Weights of a small mixture-of-experts language model, trained from scratch on English Wikipedia: 6493 steps.
Below are experts of layer 3 (counted from 0) of a mixture-of-experts language model. Rows are named router (the router's row for the expert), up (a neuron's input weights, with its number) and show model dimensions 0-255. Each number is 200 + 40 x the weight over its row's rms, rounded and kept within 0 to 999.
After each expert's rows: "gets" lists some tokens that make up at least twice as much of what it gets as of all text. This comes from a sample of Wikipedia text that the model never trained on. Tokens count by the router's weight.

# expert 61
router,216,208,181,227,270,215,227,250,158,222,208,194,207,182,152,192,241,280,176,206,171,225,181,246,167,202,145,204,165,179,291,87,199,250,209,95,205,212,262,225,258,260,167,177,279,246,218,203,225,174,234,252,181,248,222,218,238,262,124,168,200,204,192,192,134,151,178,228,162,275,191,234,223,256,153,195,119,190,167,185,211,232,195,134,158,166,168,183,211,207,215,150,204,204,318,198,188,165,104,235,248,276,206,177,224,234,190,161,268,301,240,157,169,244,223,208,156,165,251,193,178,200,230,188,139,263,286,200,192,186,192,229,217,178,158,184,190,181,197,196,223,232,157,168,186,191,211,248,298,155,168,264,166,208,236,128,225,185,187,212,169,188,214,159,190,173,121,218,237,215,250,122,263,150,201,248,224,200,205,204,237,194,179,170,217,255,196,219,182,183,148,208,211,251,263,179,203,264,202,160,286,228,195,201,239,147,255,275,154,223,159,139,234,217,183,235,141,156,228,214,174,277,202,184,169,186,183,191,223,195,269,149,159,150,177,185,100,183,165,200,161,234,226,195,171,163,205,193,239,231,208,259,184,204,181,187
up0,180,175,162,230,239,158,201,170,189,241,175,174,177,181,191,123,217,176,188,189,220,204,213,169,179,154,154,133,182,136,185,168,125,257,250,206,226,251,174,236,178,238,125,175,209,229,263,194,194,132,195,187,214,264,211,230,202,285,160,256,232,174,231,249,200,199,191,163,245,162,197,282,217,241,235,151,219,173,179,237,208,276,208,149,197,174,122,136,221,167,217,232,172,187,207,245,131,231,148,176,268,176,199,200,247,189,176,143,217,261,238,169,200,155,204,131,141,141,217,212,181,196,240,270,242,215,202,139,157,194,192,235,239,232,192,172,196,192,227,290,134,254,162,302,237,222,210,199,188,186,282,242,235,133,134,190,191,181,256,223,155,179,196,189,153,226,224,281,281,214,154,146,128,200,226,203,168,237,280,179,200,242,202,218,232,267,175,193,168,195,230,154,157,165,199,240,201,201,229,182,141,207,207,213,274,206,203,178,173,191,150,210,282,273,271,158,159,129,226,229,158,231,212,258,177,217,136,120,219,251,240,132,199,223,141,145,140,149,205,200,179,240,186,208,168,173,242,212,276,206,227,208,259,253,161,174
gets: "0", "i", "o", "in", "er", "k"

# expert 56
router,178,228,256,154,253,187,214,133,161,258,116,194,265,188,202,222,166,188,111,179,167,234,200,246,260,211,230,208,205,143,182,163,156,233,216,141,215,211,89,177,127,227,217,258,180,202,205,207,187,209,214,229,231,232,184,181,217,197,157,204,175,209,161,217,165,161,214,194,179,293,260,206,164,259,203,274,227,138,219,261,232,204,181,203,131,280,216,71,320,213,208,178,174,143,203,218,187,225,142,191,179,195,191,190,177,169,235,176,108,220,153,215,161,180,224,210,175,189,279,217,146,219,202,218,157,262,187,153,221,187,242,208,242,232,236,207,246,188,170,210,212,229,224,224,214,287,279,278,260,207,208,198,207,191,152,143,225,171,153,192,107,157,260,165,155,163,236,282,190,214,233,135,225,150,128,251,206,166,192,188,237,216,238,187,195,202,121,239,206,225,227,186,267,189,223,257,229,252,197,257,196,204,208,198,289,196,195,158,163,183,149,144,200,265,164,190,202,197,262,231,166,283,259,233,174,170,152,222,147,191,206,171,158,148,195,179,109,199,211,213,208,200,222,225,179,148,180,249,202,161,194,185,202,228,221,253
up0,219,157,186,179,165,164,170,186,195,229,208,246,206,167,158,182,182,218,141,145,203,247,165,107,98,159,132,166,160,161,238,158,238,255,199,226,150,275,194,274,203,198,172,115,242,265,197,169,227,185,261,173,235,264,285,204,255,225,184,200,189,163,232,246,180,139,222,191,219,191,142,234,204,266,181,179,172,121,176,210,243,251,178,177,285,231,146,227,220,228,187,227,198,163,233,191,199,190,123,220,196,260,256,165,241,169,191,167,252,248,206,140,258,225,230,252,110,200,162,182,248,227,161,149,220,227,256,171,213,186,211,248,187,108,175,204,191,144,219,242,162,222,171,175,170,183,228,175,209,137,265,206,221,135,203,114,253,154,221,160,171,233,217,240,153,160,190,211,198,232,159,190,250,181,190,145,281,218,251,140,126,272,207,221,247,266,141,210,173,236,216,189,224,188,189,231,214,187,221,145,234,185,210,206,252,248,213,223,188,157,196,207,223,289,219,202,170,169,182,214,153,247,214,209,181,176,169,152,163,231,224,137,265,230,123,183,220,172,195,137,190,222,177,224,174,167,175,137,305,190,249,243,253,238,161,203
gets: ")", "\"", "%", ".", "),", "'"

# expert 3
router,240,220,158,239,199,214,256,181,238,188,231,196,146,273,191,166,159,248,168,155,127,176,221,178,139,136,255,188,225,145,242,162,216,206,142,175,249,238,158,206,211,197,189,233,167,244,218,232,205,209,178,218,234,246,205,194,168,216,158,234,121,183,178,231,142,196,221,239,188,185,243,235,263,171,190,159,218,208,142,217,303,213,89,165,190,210,203,185,186,162,143,224,199,128,179,242,208,249,168,171,201,206,219,156,194,205,220,163,293,178,210,171,156,198,287,244,168,137,235,215,207,244,261,219,230,202,279,219,181,182,173,185,205,205,216,222,170,181,236,205,164,266,277,194,166,116,211,180,254,149,236,231,203,135,232,241,211,147,195,204,117,138,190,189,185,123,157,184,191,212,259,126,202,216,174,164,171,246,212,182,208,140,192,213,223,200,212,264,239,171,252,194,173,145,234,233,151,164,293,277,180,238,290,242,227,201,149,189,199,242,203,132,249,173,201,151,177,118,279,190,153,275,198,239,190,211,147,187,245,186,320,140,222,190,179,212,208,155,177,187,232,264,199,252,145,235,170,179,260,244,203,248,244,183,234,212
up0,199,145,173,212,171,141,159,196,202,203,150,191,193,170,179,144,223,183,201,245,176,167,171,167,228,242,220,162,154,163,181,165,130,293,228,221,233,242,222,277,173,199,126,220,232,255,204,191,176,85,256,160,248,264,211,238,183,184,163,192,226,199,250,227,243,171,233,182,230,247,171,289,236,226,182,164,264,101,218,259,227,279,188,163,189,189,174,204,278,179,209,200,243,174,198,194,125,191,121,242,197,203,176,233,256,248,145,141,159,230,256,181,265,197,166,85,229,204,171,209,175,231,201,172,208,199,226,154,161,276,187,201,236,266,135,142,195,239,213,262,144,204,195,226,248,220,162,212,185,245,227,255,235,174,129,181,285,219,207,231,176,232,208,211,133,227,229,194,245,268,116,124,146,212,161,176,215,290,186,252,209,188,218,250,229,177,213,232,182,209,172,164,227,203,189,245,172,195,217,221,155,241,169,226,219,231,229,192,176,184,147,191,255,251,191,183,210,156,221,284,147,217,230,218,208,163,211,146,177,218,188,141,147,248,139,163,191,124,160,221,175,236,153,178,176,180,245,190,276,229,254,224,250,251,184,177
gets: "S", "B", "C", "R", "D", "T"

# expert 20
router,233,208,201,243,243,198,212,223,209,163,188,178,229,231,153,232,238,246,166,161,198,218,166,182,87,190,210,185,235,185,242,146,195,246,235,184,231,221,232,253,236,179,236,226,204,278,274,270,158,191,225,243,197,321,186,166,239,253,179,255,176,187,187,207,166,227,244,226,182,265,163,251,226,268,191,234,161,156,181,223,171,239,96,163,215,230,130,220,183,209,131,206,151,166,277,235,129,225,92,171,253,223,180,167,244,171,166,159,313,243,187,191,181,180,246,198,194,139,213,204,227,251,206,219,198,191,225,201,225,154,248,247,190,208,172,217,209,166,169,269,177,235,188,183,245,186,175,209,234,177,232,226,220,135,244,192,208,199,170,213,129,188,222,126,201,160,158,171,246,198,261,125,156,158,227,188,171,168,225,229,171,223,225,157,243,317,225,202,238,160,166,248,184,219,201,225,215,262,155,170,250,242,165,127,289,175,168,144,155,211,186,161,257,183,162,220,193,173,190,240,153,199,183,249,199,229,201,200,245,233,202,92,217,193,167,211,237,202,161,160,118,167,192,196,146,134,153,209,195,176,200,188,316,178,219,221
up0,198,157,234,231,199,169,145,214,114,214,151,241,222,151,219,115,161,207,231,207,155,229,292,177,166,142,197,160,146,136,149,116,197,229,170,219,272,185,152,226,239,253,112,154,228,194,205,175,222,195,293,232,206,303,262,233,177,206,214,178,274,225,235,216,179,114,254,147,213,168,189,189,286,201,158,211,151,182,178,260,252,247,220,251,163,183,162,170,267,164,224,226,269,190,214,197,223,211,144,220,195,190,246,235,200,246,122,145,171,179,305,200,240,210,176,249,130,136,200,253,191,213,243,247,231,252,236,121,168,165,144,252,209,181,160,136,237,253,228,187,176,237,214,194,137,219,236,231,222,171,229,194,222,170,174,180,198,172,229,173,183,185,227,214,172,207,232,256,268,294,174,220,179,190,172,242,180,213,183,200,186,170,172,227,202,234,175,293,189,281,165,155,200,234,162,215,182,190,222,191,182,182,222,257,171,235,189,224,165,175,187,200,220,226,262,157,194,210,250,242,148,214,230,170,190,198,187,185,221,202,215,125,228,226,164,80,142,167,209,230,222,275,201,203,237,218,242,184,205,164,148,217,176,241,130,211
gets: "f", "ant", "re", "ap", "em", "w"

# expert 57
router,257,169,238,220,283,242,247,184,182,218,178,205,236,227,201,173,182,216,181,181,220,200,153,235,173,165,139,183,249,186,142,190,181,203,164,158,219,224,233,224,168,167,176,247,259,289,158,125,233,170,258,238,135,225,283,154,155,241,183,196,212,151,216,245,183,176,225,239,178,225,254,198,191,234,187,241,177,208,142,231,303,222,154,232,154,213,219,128,290,180,159,171,150,199,271,234,184,189,170,123,194,263,165,159,264,170,206,179,154,255,202,200,137,251,208,203,163,203,177,237,217,227,221,223,202,254,208,127,220,227,254,138,249,203,205,195,223,155,193,222,174,207,194,213,176,241,163,284,257,212,246,217,222,190,230,131,201,137,174,192,226,221,274,171,148,107,273,281,209,223,186,135,244,142,170,226,256,190,210,212,167,184,175,223,184,251,193,264,154,162,213,166,185,262,204,176,238,189,238,224,134,242,232,151,264,117,208,214,227,229,196,162,227,159,247,192,134,194,207,175,183,206,237,300,214,214,163,208,193,260,238,155,146,135,234,246,202,189,190,191,185,306,172,129,169,213,124,198,272,207,188,160,231,197,201,145
up0,230,146,195,208,203,235,187,155,169,278,192,258,224,198,211,100,203,201,160,279,197,111,209,187,204,144,202,156,146,154,176,214,138,243,204,203,235,191,183,266,210,202,170,182,251,209,182,232,237,108,200,180,249,210,195,253,159,200,218,214,191,173,235,176,242,215,216,180,269,197,174,234,189,238,130,208,196,166,203,269,199,264,213,204,182,152,110,186,212,185,230,202,208,184,167,257,151,212,175,224,265,190,227,177,245,245,204,84,204,205,245,186,268,238,201,128,198,157,133,216,180,246,227,160,214,259,202,201,174,183,141,204,216,142,201,158,169,217,235,230,140,183,219,201,249,178,284,194,216,188,208,188,252,163,179,168,173,160,214,133,199,228,228,282,88,166,165,221,188,210,80,155,198,187,195,237,243,271,232,248,213,310,183,208,262,187,164,200,129,216,220,188,136,137,221,229,166,163,237,215,189,220,253,240,203,236,280,191,205,197,143,210,236,208,252,128,198,104,244,231,171,208,253,229,185,218,206,140,163,222,239,159,195,228,116,187,198,182,169,233,203,209,201,213,207,198,247,206,270,230,284,265,181,271,236,178
gets: ")", " was", " he", " is", " it", " He"

# expert 59
router,213,228,211,217,247,242,278,186,225,148,177,193,216,180,147,219,184,209,187,202,151,235,196,194,157,238,135,185,180,186,273,134,219,228,107,145,169,211,250,242,291,226,178,200,230,252,185,233,225,198,222,245,201,279,232,150,234,227,201,169,171,170,140,250,110,181,217,190,222,210,214,234,116,262,205,228,124,211,204,256,175,256,208,134,223,203,163,149,233,179,205,186,169,156,177,278,160,226,102,143,259,224,150,116,214,162,182,178,298,275,243,206,205,233,256,178,153,168,227,139,181,217,260,250,222,263,305,172,232,170,194,183,227,172,176,245,206,216,203,214,183,183,218,186,147,153,223,182,216,144,267,233,198,179,246,168,158,145,198,247,143,250,226,133,162,230,161,205,218,224,253,134,255,118,210,242,192,236,176,165,217,253,219,204,209,240,182,249,201,200,275,172,216,223,88,184,178,257,254,202,243,232,264,199,189,159,262,197,167,235,152,147,206,262,187,175,201,167,186,212,146,228,171,180,180,239,187,196,263,194,247,155,162,172,161,212,168,155,195,196,167,213,231,236,193,161,254,231,202,187,189,250,247,231,139,177
up0,217,140,192,227,159,164,168,167,163,230,163,204,175,184,157,129,188,173,195,177,155,249,223,152,160,147,180,129,160,123,166,156,153,231,212,249,231,276,175,224,192,202,154,165,222,281,252,230,222,126,236,209,258,276,223,247,173,217,214,216,255,173,232,220,229,159,219,150,238,187,200,220,239,235,161,147,227,120,193,248,249,272,126,184,187,192,145,154,220,160,187,249,237,205,203,176,148,210,144,204,244,172,219,246,244,215,139,119,192,203,260,127,234,196,249,216,183,183,169,246,191,270,202,201,207,228,229,170,113,205,216,247,227,199,142,157,203,246,242,284,131,225,220,209,232,209,246,209,188,228,271,221,232,138,167,203,268,177,223,197,176,156,228,213,150,164,220,256,284,273,116,196,141,233,170,193,178,284,232,174,136,169,150,213,225,233,162,248,157,218,178,135,144,179,251,237,143,237,204,202,173,251,214,225,252,224,192,204,198,159,180,223,258,192,276,200,233,183,181,212,134,223,259,252,190,228,159,159,214,259,229,153,210,179,116,126,222,172,200,209,204,259,167,235,203,196,175,203,249,220,206,233,236,260,143,162
gets: "th", "i", "a", "an", "en", "al"